Experts of a small language model.
Size: width 384, 129M parameters.
Below are experts of layer 4 (counted from 0) of a mixture-of-experts language model. Rows are named router (the router's row for the expert), gate (a neuron's input weights, with its number), up (a neuron's input weights, with its number), down (a neuron's output weights, with its number) and show model dimensions 256-319. Each number is 128 + 24 x the weight over its row's rms, rounded and kept within 0 to 255. Numbers have three digits each.
Before each expert's rows: a language model's description of what the expert responds to; "comes before" lists some tokens at least twice as common just after its tokens as in all text. This comes from a sample of Wikipedia text that the model never trained on. Tokens count by the router's weight.

# expert 1
What it handles: Digits, separators, name starts. Digits inside numbers and dates, thousands commas, table pipes, and first names opening a full name, such as 1','047, 199'2', Charlie.
comes before: " ", "0", "1", "aged", " /", "age"
router:131162092135146157113102140164150100151144163109108137128151111134156092129170131090141095093121128102157144184121168108159167117127141174149092087091117157159090163134095108148162157139099154
gate5:155151101101097142129102101123140088105155136152101165183120147097135152103162083105108136112132141110120105106107174122158136114136114133119108139076094151120095138164140116100125105118167094
up5:110166107199107127118126118076121142120144097125148131136148132147143131087096143122112135125134133143119105176132146117068128137159135104131114123163139124110153075176123149137113094126112154
down5:158177123087099145139121114111141130136131110117144142099138088128104129100174137136109139107126114166097083135154099174156118118087150114150143169096139127138132123101144144143105112081137133
gate6:134116134128170100155158125138131129166125151114145122114098177147146143124132125121140111156144132116153128140125141133163129084105100151095120130163109121147131097095096160141084143146138152
up6:136159140182114143129175124146143137132111150098121151094128122108108158147150094118125128136136110125126127120131133148159106158127102149171121167148130113132114115091168123132079125124129129
down6:122139123107159122144145126139142139120130187144086128132143127134116142126179158150176125149132103122125124103119150120144109142126155120118099152127145112168167109173155087104134100180113116
gate7:145146130113139162125128135131117147101085170098100112143148117116124115179131077152088108157154112109127141141119162091164129141124173155135110119096089158106153092111133143132094099091136105
up7:139157158096137137169170111084100130097090129177105174143145127114161088110135140081135131093156174105147146108154108105163162160168110183159072122111099160147122122131132105073076130145173103
down7:111114111150162107137139143191128140116130136132113135097135100115138159136147139143121082148146094143104116150147147115112110141129125157092159107149162131155108111096117162136117074112121100
gate8:158137098146177146130146126162124041129168110137115144144105170130091135126159129117167125160142145129077146109139114143132123114132106155159111148105125170130107084124131102117109087146129146
up8:134115118116135162150143096160103097146142081162128134140123174105130128093164152122140135132100119136094111113146085131147128110094122131123119131124175110142142132125128117125065123102136129
down8:146126132148193119160133134054101087069123126106162141128123156101172120131111078138119090121117130128111113138111146106088122094159112119147106141120110123101125109096126131103133113113127092
gate9:148127133161150130128071137073164135151141120107119163107149114111115124142147151115137086163083151088121128095093152118167132130136165127133130107072128139169142129129133065116156151143092146
up9:109144098141093106149117147120119127170104103130119087097130122146120093146115100133109092132129155118089129127144102136135134143081128176154092129150131084107138137103114100119166136113143093
down9:124140126150119138105085151134157113138121128122122114112140113115151138080136139122107129153155121126125180160126105104123157110190148135121137117123130113154098103126120091125128105119158101
gate10:172138155171147149098125126126106129136132134150146151129127134135127126170145145084113158168146128155122131096139129137106110100106129129127127145082136145111174097184134131155150138136112138
up10:122139127142141108152143131172171128066172131169094120105121106131130130117160137104116152117136142122127110109105153132111169125160137121097140110143140128106118110120122109138174122104125121
down10:150115155100149094153090141124126131095078129129130135074116127131114089154160158128116145123097128111127109161116143100182140118125083132183086162132095085159077137123161133140136116110122152
gate11:145183110153150162126126136104171145142137140140111137149134090111156143162136132085147131126146089158127158178103133134123155137117169125142152135195175126109172133150112100150134114119118135
up11:164153120173104167115130160121145104127175114136132126103105143131122112143186110159135102159111129118096133114073149122145135132110128122112136099166158099105156119129119138114157138105134121
down11:092151146139163137113119180091102138054093135117126118120104121122099125120142171120153124139142137115125090073104098118153163132106120093100138133106170118083127138154148181112108145122125101

# expert 15
What it handles: Head nouns after determiners. Head nouns after the, a, or his, often institutions or roles, such as University, League, member, debut, season, appointment.
comes before: " of", ",", " in", ".", " and", " for"
router:137141121140152148096112147158165075160145173105105131131143163134144086109182100112155108112110115112134103167137156105163163093098130155131113096140146161155104159152088124153163152116099148
gate5:154145082142142105136119168131133150181111093095089132123110133146117132135157104138111136112105136100150161139171119112119146127132109152133149107104133125144097099103126110098124118146092130
up5:097150131137161150100101084108150100130124123158112137141098132093131105143156095165135120116161143130131150149127158111196122144080117147154119203151172118119153109129113145157158141123136126
down5:141145116090147131157097075121156100115145152144096137160126141106159109091157111109144159116133111163109134101149132164157105107102137138146126122081139116091124139088141100105129144127145162
gate6:151141118122076144124102120170186122117140121145116125112114149153138106141107128139140130158112127110140110161081122137130159132123127143145131159133137090153136115111108141108113124099156129
up6:111147110074119081150142132091141101129110098151177143111080104161088132153108143118108115123157181105114112135113135135146131146125094165133140107139128096145164117129120115134155091141144141
down6:070133126076128142188155127164098064144133128143140170131138117152097136119130107127166133111059113123119131095121119136116078193133125100109113090124124145094126106131092154115168133130141167
gate7:133104136115105088134093111131135138097141139117132144150159142151137140147133135132107157153163111126119122153126130133158122135140133110122140154134092076103124102090134117121110115123128127
up7:098113119142147138096164151137107129157178077145110144122134091139104137166110136088080095129129143130103152101146135141132124158070113166152147116144122155146094099144110111130107146152134142
down7:140108109116128083145146143128132107098108163111144139074150095124154147148135124152118099123102121102130111131133142140105132088152145121153112127201111103128110101119103129129120122149121108
gate8:112166108108084085189126077096125130092103104118144118152166114120104170141115161121135109113113150174156120113129110193152145131131128120129124151118110138120192160090122095145161107142143139
up8:121100096121139137136145168122127123119122152122145146118092147132170105112153161133139132143089105109111154198100116144100153113120144129122101124142139128132111157156125112122132157093059146
down8:114104144105105097145133146071130143102125113158140180126140100064127178164151120116113152172125120158153122137124139117144100126114150139133116118089120104129129162109120099139108094131093123
gate9:105183124124157097114161108122136176143127129132121134093153111124128159121140118136147116156142105123141135150114139132169103120110152142131114139125147091112136131153146147117136126062176137
up9:138117160135110133122148079099120147133127129170101106112145160138150109167152161141137141092073115122103126142094094117122140130146166140087116095152156144126103129138097121049122104130112160
down9:108137135162092130157124123136124070129160107171074108134123095119093148159109146102122097137098105099105105142179116165149126109158106153104155118111154108153118125122119133127147192142118121
gate10:151151119124132117079126121132128162128095117189119112117114130114133142149141115129126098149087147100112128148052125110095140129107158149120094148132106141147127129098106093156118088148125124
up10:111093092164086150099101132138135105133159131081123134158126129147135145101131130113085136138153147147142123122142112165104155148125118160097127130138150155114155093098097131128144151125123128
down10:183146175148062095108115158130151157109147081080085137107103117108139128156129112092134147137154104146123125135122113130135140137072130117124147091118128127172079125141114179110149169150098126
gate11:165111116124126141103149157109129124113077138123142134162078131118108157202111154104107126070138157139109143127124137151111146151163152122163134085106136105122166116133169141134105171177081104
up11:107176130127106126124092116121115135153125074154102134138128138105108164070114145148120114175116101116099093111084161092170105087129099127100131135144131131118111149115103122152172126079161127
down11:141144120123067116150112141147115115127119093125106133114160116136123129067167142132118145142132141093099140167156095104123102121125086147099100083127102125162109136136119161138121146098152117

# expert 12
What it handles: Spaces before numbers. Standalone space tokens in tables and lists, usually before years or scores after pipes, semicolons or colons, plus Thai and Devanagari bytes.
comes before: "201", "200", "1", "202", "2", "0"
router:131161092135146158113102140164149100151145164109108137129151110133156092128170130090140096094122128101157143184121167108158167117126141174149092087090117157159090164134095108148163157138099155
gate0:087148091103111142089152148163146096089122140124120134106101131165183130184130102111098119094112110145124097167134132139055137100127111139148131125121072157114111135122110096128119100142121108
up0:091105106158156116142122135140110099115123081100071168079115147152132124117152127148075139159114134106168145147112112144135126101118109164081106072174108138097114154118116130113151123154091150
down0:065141156144146120115132125159114106138172117146117149129149146122147145132123131119118132085121174124114131123111106079157113150153076145154168120088123105083090130128090144121182132101119143
gate1:125100119169137109111111101178133119178152184096101122138110137114116087119135127134150114109113140143156171134134148100165098115129136150154108140101102117095082158137081129148122182141143097
up1:184133092103170122179118126181135172129130131142149158117172164111121118168182099116124137126124105128167153133120165153099087103118142115142115093132120127182086110131086109113146123124103116
down1:135135132088149157119162134093143124092153110100145155141085098124135128137145154173076108093158157101143135105103130138084143167161175135144104131124116171154149136136110126134123128094117138
gate2:118141101141147121072129118096190089149118127115157144137113149169109154143138128141124120135145069128123135158104118119134126136190119117108108164149136147147114092096120130150158111148097164
up2:125103113130157126090156127135157108113116121153115135094093129164131127174157110130128116158159091147129159159123128153097113146112139123162119145123118159127168108098090082135190089135098136
down2:093176168112155180123168100101107086084141118119130109068108106126141095122164142100130147164129137111123063133128182153129108088108149120141134113139165104128105120099151127154141134148124166
gate3:118125101163115094138122148139165135173130104133119125145119144115160108140118104115124119107123086151139137125108151162117161125174133151134133113146086158161130133137157092122117145144136107
up3:108137153129169132148130141083162104137133106148091111107104132105130113138122181094156135127084147120111093136121086138088165100123083169125116135116124094155120132106136113113106153128121140
down3:153145149128119134131134148177068085141106106122112172121121163134133103126130101135130147174107165077123111110113123116137136121105163118118170120119121152159143133145123108180143114126116138
gate4:136110148127075124124153138120144124141118153159164148131115154144123144163122184149108148128107166106111135134102130086132142102119160096160110120101150095131165147118170081166140139124124172
up4:106118131131109131121124115132172143124089139130150129184141127120096118120131153102156157112118136127136110111128141130138128160106074114098100091146115116144142142134132065067088130147172086
down4:154136132149120164118130159130128119146134123122123180122114150118072099141157134166123106114160150137114158169099132078126128157154140132141133131161134129156168125132129156107103171096093152
gate5:130175102125124167134152104132141116094137138149145116145149114164167118119138090106090077103129128109149151156164144132146127120137118109132126116122139126130134141139097129141146121136175169
up5:197142106126164106136111113076138140105103096101143099099113166088114149125103131165111120141184144132186148118103107126119102183104132141145109095133137119151158119106085162157161132107086152
down5:126116133095099110136150136124123112110168107120149159122131169170173175145127124121179169093134115144135168123151149144151148106094124191130127143122138104150086131111094123130122131129148142
gate6:132083178124096116110121156142130114155122157122108121143152116101127104106132119150141140088176128164115107123104122101095183151119098145153122130139101136110144145113118155115124148140132093
up6:115141110158101170152153192109145125125141103121123139126093119162118113146141148103133153148121134137168140112170154105110146179132136148108146132163173124088146161133075131165173093153129140
down6:114138114159115129147127113157125117114133117131144125105135143165159084174118114147143089124141191089114151134168120140148126118159127132108100095139121140135144102153162111121079096120158139

# expert 14
What it handles: Verbs and auxiliaries. Finite verbs and auxiliaries after subjects, such as had, has, have, would, became, moved, including the negation not in narrative prose.
comes before: " the", " to", " a", " in", " been", " by"
router:144125068135147122098095147125138102178142169113091124153159122108138081119158119073120113135129125095136133138117151127154172104133121145145095113096144144142104181141112123167146160128105133
gate5:142168174136098163109142080110128137103113120182178150071079077172146123132143124123121137141145094131131095141083120158143127145136092135168111133183107137114136111132098122124121141117124157
up5:135135080123076129133148131171145075169115105107150153142156154134131125111116121103115135146066112137117144135087112111145120144149117107128124143117118109063174122123142131139147106147145152
down5:128115132130106094134106147126090152145128114141160096117117132147143104128099213110081157128123098132120162113111139112144124178161142165112129166111150161083165158147177083148166100078106103
gate6:122143130106152162115186113147144151099112123134141128157133136138106134108107157136153090124146089101162140147096113115143143121133110124086116137179156157109146074126109038117144128138114158
up6:161119147093147137129076119070107130124097155134122143103135106094145129129141076128144096125099144082153155150119160135127142137112124119171093098103083112079118156110099159128139115143150123
down6:174128104159117131135094107109120138142120070145079128141140166130159067162122156080164122161060160150148143157146155142127159154088153171180152119136076103064132181124115167129134088110146126
gate7:099136169152115140137130113118103094045153160130127137113117083132128162125140164174177139129129172151163118169116143146113138113108118129104119158121118092104074110094102126148120117118128124
up7:144152112090130127094133124105138120112191180149101092108085150098134125151127152121085118111120078163126108138150137100135114142152117132141141127154102114117149111136081128186091099128150078
down7:124177110126107131154168160134094116125118165144146134102152128071130145141137110134183130131150160103180175113116118142137126150129110183139164139135123106088122149107108133116130130134170165
gate8:145101148144101136126114082108136135138110118110149122130096145129141119130091124144125091121174105140135138130067163112109122140132186114124147123109094112078130153096144145115161093117153084
up8:150153081134134133087126164132114107141176120121120099129152087100104100148146147112130146140168086105110143150123111112129152185146101118122135113116166148120105123127123125112124144116119142
down8:095162118144131081156103121111129150124129107136176165128125125140137104140142144155123151178138148117140105135123168174104093114145136147115150161079182157105121124137098148127130135130104116
gate9:128148103126155136156121130175102118156179171130099156120084083139135161132146151082137107134117171141120132184127166111158137103132175145150105119131111105132140139120115133142127134129153150
up9:093087157124135101117156123122122162098146131133130106106149118134110122107104201112151103124099143085129112105138118106115136177118100130093092124105147158121116133138066117170131117160096142
down9:108129148175120135126155134173114149111125112109113131140165109121117133125114091088190116116082101087125120161138111128121129109106096152131107105127160166129149142121146108107146137134113123
gate10:118139116101101132151145162155114124123125138109140171070094165115120112136147144137094147118130096165116164133143129106127133112145106107110138120119110105171145103100085130129115134093149180
up10:130123114118107109159116128151130091123112101088159116095098130109108130134093151125104119145112093111137166110110112144125126114120097099139154132151151114153161105108133137112147130130142192
down10:129116098118135121160101057099114157128151107132116102079130143136107148159094142092159151155146143102134135137148101131145141149103104123094118141120151156144165144123123112117137109152104122
gate11:166106128156134144137132137170148099132141120123093185131148107109094101062114089137144082137130108124129161127150118136154125147103125142143129121111137118117115146124135147138150127127167144
up11:132163090154146154092144100158110108138148152127095141172129082107120133134117137105141144116160126183130113124168141102121122132110152132150121125078136105128169106107169126132131148131170118
down11:154127163114138171139139100158180088114101136074115131109110110131104143157104125073129130113147133109165100142119179099144135164139184151149133087130125169146115107110114092121084151186110127